Experts of a small language model.
Size: 9 layers, width 768, vocabulary 16384, 201M parameters.
Below are experts of layer 6 (counted from 0) of a mixture-of-experts language model. Rows are named router (the router's row for the expert), gate (a neuron's input weights, with its number), up (a neuron's input weights, with its number), down (a neuron's output weights, with its number) and show model dimensions 192-383. Each number is 500 + 50 x the weight over its row's rms, rounded and kept within 0 to 999. Numbers have three digits each.
Before each expert's rows: "comes after" lists some tokens at least twice as common just before its tokens as in all text. This comes from a sample of Wikipedia text that the model never trained on. Tokens count by the router's weight.

# expert 3
comes after: " | ", "0", " |", "3", ".", "–"
router:547522495481450473528477509503472450465505511561489512487565546575498404486505563468520408546552453462491495399509485528495387393490499470620470482433483529477456497556531481577502518593496523491504443501486498444537431394462580520488483589440457451429536482504505431549535516579561491493471449525538442480505515599408385463496516465525588455542462554534487535484454396517459516458440552409531517566491496522514537598588527407419529413490439409370435471512481508546566567508451512422559528482514476515531489547476500465414472448453620512500485481477536539500470480535513491482
gate0:509589562489536474513551586450524461471492530432541467522479460448471497458413432525513490512525592561590607402552529469397497468516476560475550489472552435576508532530486542476460488581506483528516506544500482523451489494468493544538506464483500597470470526541607568469541617528537464562494404475478403512481462467510516484415442432432580505479486516593570562583395547444532538478459602430559403485621461481539549521404437510558508503499414389519512467471408529490508494539465556458474532445482482513532555543537502491431508441527509486465523525493523438524491539431499482507
up0:489583510543542491536547542425508484481469423469498445506500497508478544465423450568461493525530473486477509486531536512352477450455402547519490371524501466486474541522502558482503447466486440478497553541461468536467524521381516559430505491526505567513489496525506538542479592434567510521425421573518516557503498466453465529421506566438503526526530524501588565445461565431566504494550605455587488477546461478556490499515449500532468427521440522447453497420396585507501461474555602416505493471499463565559501533502513476567488567527468435501451540582552495595517613487503446525
down0:541559434498469480528501526605489561494516393529473428532478542509503448541472438548483533476469463531550476474512525471575485396407465579583516523568522472498459418576522416531549476543523503443523511468609548501529484475445554490468610434535562482537430473528470538470517438475474461469534463520528529524490421474482509496465550505489388452436538542546512493512530456611509504534458443512482523514493671502601413485557469625484488510424518456514641551540522570559482531461455488410555499431496496465455488466475441569450551500535522495451487576505483513536507421525548551438
gate1:607488448448554634535448412517483431575545434452499445520469578545543574491553534503420612463529495547467437444487520469492493524449450515535544512488475463440528489497500489517568406584536471567537600583456539571431522466458427512579442417497574490556554519599481409536448515508504502520466486430538455534497598522484459528562558423523541511554527480497431536459430427496499434483457431467445510465461394460427516550451497493482496473494444590518527457518532568497520472547490489565452585500498404537566485515542514506480541499471451490460530592516499408459507457427495534497
up1:544447374450595511493444431483458533501539458511480432501481607575517464455572514518409594482516594485507490434565537374491579517438448449528498580400461468410525500466490542476505407573513458535486536513455589507566534413582448508618417474500519499603549637445427470526521477509451449575486499415506471486548615519492497573526480460498563443479520480502414548458496433531520428596384525617484455544474427459457495447515507480467513407469430640458623497461566457504562442515574490561499553573552492547446501500501471561511441538530455437472485588509415450486560499459483463481
down1:495433526501524475519620474513499501537522487447475528508482509448462475618516565492499485455503524528526449436412557464399495590509543525503502449510555486646500555504515511477545475507492480413525451441409500494626500355512466497543438500425491515533549514393489498582488513466518415469468485428475454547489458413536421437414517412461500565497453462496512591506356466424537458481516484545510512506431628487598485490487513562508542578584499510524494510466452494469453508638468474513441542520513539558573500492457474481503464457586435489523411423521488621449426545441532394399
gate2:474492504472458505486429473589482483453487495488523557555447463452525483498496476462559545546545518457492558476491497484525509546475464438580500539584500517359535474394519404492505497530532488479408472520550452430461444515565605527498480507529473468508519477454510500616484579523473459568504362516603535523573487490554455489451432587492508470557534501599488486407492511445557397543520489518501477533477485499506551508482538525426458503397548455500555440503451482522516539429427517561463442515462547454538524429495461445432489526479538540478467457484569487503560498505536458628
up2:525560432506425523510476605582474592401402434513547417606468485495460553485493448452474534494478479432571547388516445565480522456481479550565516538554452516441520510458486478506436516520607573483427442501545449489501533537533543454569518583454504518598546430468471530572459497561531452484467401553561492511646518453537451514372467465469500419580506513514495502468614548598552451486588487430484544404487463506568533470520521587430509414555512456521518500491375464423576501461494596562395418424402567495494453420518465491506468421586448583512481532490503447410456503423561510584
down2:500494484497505561458420354503535560588562492504439467575527504533563382514502556454557566517502465418550443415562422551464615510382571547455504456460511507552585533533490526431523512440468380500447424598515454535488470448538509529466502521425511529485479581493605519499442509429464410427440393523501503546539429527537457476459521466467486489496374576379505477477497490432501536548525440517575441503506615450449381489521514531489537515564401474538524607452439547514454538444490515482422522550528522438461408490407550519610479438482561523450534533444408495480518556532399518469

# expert 6
comes after: ".", ")", " |", "==", " =", "\n\n"
router:420441512515431514583579478475473479477461421523454497421526571423427638538498429369509558464428514562465623416492550455457561521457500465503457588521544520505495537427472548536428500534385583503525561506490491412514490443438554391513533497478515492504486520476420413501558439478452519443521506545500480569448571486545506514501531518466450595506573613527465449577484422528393516522534560536437471474617480573510526477473556564559608563500587510607515505453451465520517481438494516411483463572465542356511451475418540421485460528516467462514481559527449475443460529505506480613
gate0:539482437567442442587459487461457505442496478490479494441451422553573431361554413484443459546535546624495486475520576494577481619486481567563499536447474535477448465499518559504531513488550560475452574483541555521462426526510481505615480578502408469531472569523444486479530526532502479503522547496461343549502509421560463535497525406565445449444553506465583501455492477467504521493456514459552529528519519443465503523488468470465440621533450487589479515474503507467526493461473453501564466483456444555433525461573558414401497441520527574484521546582522567491500435549471500568
up0:544600432540475448448505469490574548488502553531489558542475477571429550451418532500444506570394443491546525567550491572548452452497504553447547544561475488469579526483460532522399547478477485474457527515483548581528479481517458487664469477529551477471514495528482491467500418551500438519504506404440435509485572496589566580485511433460513466511473453480557619543534455599609509449555427498432518535474536381442485460451421382526523563500534488542430481496590504434492501373449456557489462548410444539507468530511469582532483494611498544505502509494460352524587534553557473521
down0:477607574557515498471550529516494478476587474488507527503604451509470597591476550523487404465545561426493463480535476446529495413453456447460551564485487451529462533505543517531571480488485472598470608509510427523553521443433490473486524441442494504475494527513539518568554426508569503468506437512499515546471469467436510539513544514466520644641547469483469544464469458436489540445487489398501526454459488480533517426482548481538547567528582469490506550425625485430546469555469549627511586488440502516417514496426534495506584477394580575607545447453487587550477547467537548505
gate1:541497529484499444541510492414593531460502556472623524428488528456483486458579559546414534518583410530502597463483474496452536524487469459486475446488494538437531518396517546448481591482458578534529516521520491482561554540464518444495477452601388548510487416534455419501499511435497556477522484570458522498487579435520394493460456446518512413561548584500474424435488512384428495505450527455512462509445572534521535476600481463567486504581556462478481446520386633456531540520437544601498514521361513543532501502509527537419505505471431435481510483469470557423537537534393502547
up1:441528542434568488498600496316552455545517494516579496520514481505547485562579466468488502486556463477523648398471453505556520494504504461459604497435544473456492475556586453347514584469489504451618508529519495489532445538537518485495447534465397437515538497479441463566588490502467526413446506513510525511505554475573472482522550430451467513569505460465586582507544496537478586493511474476491479546506515495431441484527434436464500557486606432417480470391473548399498577445579552542427609537443506468518544515468471587534595475474488361569416505568464445436451479415445495461
down1:415551551501446490513469460552567522638436453495448579453456474486468497422580542495465422384487548539501516454514555423515498441546534498627476474543509425517586525605548488576468466500507497427533455522439551502536542485518564542402530503487522446474548492402569480495481572594454505518512389499541613526545458487485524473453544447533458461391559418522488442516594477464617547505532593462469484495530488461550449404491503488507503457441493461541550488397534458503479419456426508437460464417512501592552454603427484485512519549494513467485446531481519541495474521410505486448
gate2:532504600450464556336415494407489581479533498417531498517426522512526427430439483439460480490457465503554551527470472459460397539533504573588526523492496450565582432513502479470475472467450472486502435453506551477535501429549544497485505472576432578518566574463481478513535478466574482569557494549556569397506507544547488540554566512502486474514463528539477558431501490533518542528491355514515477565427495526374425560479414440434525586547534461507456466563563495489588437547549471418529473511491607523456456531449407432468422497580461433479493521490464534470516486471531538439
up2:608525572488506487427492439503455586477468562429490521409422486453511437460435431510537462455501483475518569406482527567434494633577460485584558554545536513566501498519475492528460450569550559489497519510485554503533509390613603505610411486523453496470513579473444490475483490482529486547585500598523587467518558516566487485575539516509493450465478545511471577487444531488491496413549426490491490567467438521341492513576518480562577503531524462466497492473518531510468426470504525423389513554510550531458474451503422487484442428548485527462510543470494537441598445480507536447
down2:465433496509502462478531501434475587455539492469554461533411550436454437536469482535482425489494518481555492514542462518523559447433504503403496507600501476493533517520467589502622457507650571582349540536487481459488489533464445505529499525528505445484518474537530435455569577499601459523489466433505460529495582491574499574515512485544535501535541504496519556544529477553514444547532540526558484505396393525431472546559558514522509499472416491493463491562484501418490443440447414449436544509484477487484551374472516529476530488540473627422534469456368556522464483587413485547

# expert 14
comes after: " ", ", ", " | ", " (", " in ", "| "
router:558483427451459537501490502502520466457494546542508493407413418447463507484602564462575473478548532436482538557557431496454448559531412530475501554439572524530627534548501566508535446537571536579443592531507517513580576466547470535482541506605473540540486455505500404588461528512453552574464529417534403521550597467513569536491463462501530529529523532597527538542509591514542518559512477468426544534566471415491442508481406551476533587437656481506495506402530520545456555507482551579470483487521578500435572418553519466509500488416477524590551527448445502485477435582589582507
gate0:496472445512432551481588565454483438430511529454537423511449521432448542461502446380480501431521602429572496465428526531473517518483529489516464508506481549467455497475472413518575511553524528520400444472575382532571557545459476461409476543441543502436469500485502512455495476560436483570517535501368584484477563609589526437513574502442533524476468492529519484462516455485451525458514399503550490444471527481515437404424466504489450476474502488514564552497460598437462463528416544495549488525506566489541527537514390492478471497561482477519551638564458536525494529455491537537
up0:530512446521457544442576574447531437465440455573459459501491456525495508474492427467487553436536520476605498541424505501532572505519529506498505464527456545597453564492523459480587529515532445429408493587450406547511533439471479490471450553400520459387442472452508522440437472591392475610495450499440574454446635571578506493504500458408537590439413515492469524498487475522514579477459401430484452496449559430552478483516474510456510433499458567516625563512456515548501459509476614498605545450470534500634587436476390510527509484611504510482467548521511529522500529414507501440
down0:580518537556454398581516480496480455521449499472513497501505557471539457464485505522548451534507454475516515546451584404513458497398580536410480500507460552580502484480411497533485579476459461468556506594521433509488447497489581455536422462456520437585367587568426575453432404458495430569535506574537516509526500570513524469491516512419491441528493489542512491444542491586424530478503489548477487526506518525561481429463583452531597508477505467494525425468432447433578634476514485513466544536518484497471453542478578596521478561501579450464492442489532490514554484516504457493
gate1:520534435447467489497518410460426529443539490452509507598502448560524488487495534526498487514468519566491503441500454550499463547484381475511559508465476504562639417502539538519529403554544428574491447562532497419452493623463516501545445554518627411476503489536473500510405461445407494477457506406471405454491420467457442443479442499594435485485459493496528537466519468452437437497522477459407474460485435437455512502518541506524433536494473448474430452478454553481605530491501554535576597539524526491509542427453475482425600421469583409465442410486434515496559518498466452558
up1:505562492471451496538472418495502429376544418498507412587450463576586526510491407492562468499424494512432565469561451441503473556452403467536607493494487518553548495428508481500591433569459463568433505508589464440507570601516487539503526528519526480504536505603505542527479464466467502422505527492508485512482551602558469460535518486522540574532448520482503502412467545495398503415477549515495548507518362472459532443554546510503471486465476491479366411467496562444581558494443540525502493512529514455510523547518532465475539474435542450489469480530518576635511502558466548523
down1:538500436503573502556538516487528540466433471533422570527489548457483509498509484496460392458447507484438527536469562535547587481520476509562547489430596571519377485434499498540492453425547553445479473520510436487551462505403479471504524569454558473512564539488514522549480506528526555504545357504495428569522499482508545503526445553452541431480510488531441501566489392526370530490490562487588486507498485498568505495449513540470581607432414459484502420477511416418557542457483418532503453475554502585529522459414485469590368559501541485330490512521526522609514638478415411477
gate2:489555488510517451466403490606535475486527523440496524445419494500446500501471494473412437422501477523500610527559574558536464643531447397561446465486463551514477463382477464414450528533612590469487540577507475553425496489432439459483602453580520480479498445437539535434549507482471556436503554501518451435472487579523613545441450602488460494464542544504495503455585553567447559529541465521463545478481481481425501385539443541530516448445516439500448560488463482481506506456525606530393436543518459574546488462525522444541582601487516542582551457567508556543566553499454463528
up2:482449495507508423536442456549431415530499477485521526562466491510429524493451503458514427425461601513582620455475462540574416551477568503446583463555483573527469496478497362494496560516494587511464489475564517580405478507474534529404501463540449495425500501561590517478565491521524591491602627530517466553504545555470562527472468513499509490455543549424511513530543571554520518463521484444473537435482517525458490475554471445605527435580497536492524529561492498462418407486563508540406471500456463480541450537525555520460579563430494521489531458458453590564567577485464533520
down2:493406529512536510485631445488486425501618501549489482493525514474553451434480486529523505520416491405492572524451477551506518541545426512501523449579435545407537476574476503485492557520535486488567473590519491477522490569489431428531458596530492550524557508588481483465484488485493426512555562472441506614440470456545455504501500579486512491456499463561489598454449608399447505567568503446480511531553536424543464574494543484482518442581571438617529466584511519430558485504605547494561577486471478470354515444483382500656428518539466536567500530538489457347483482521563382494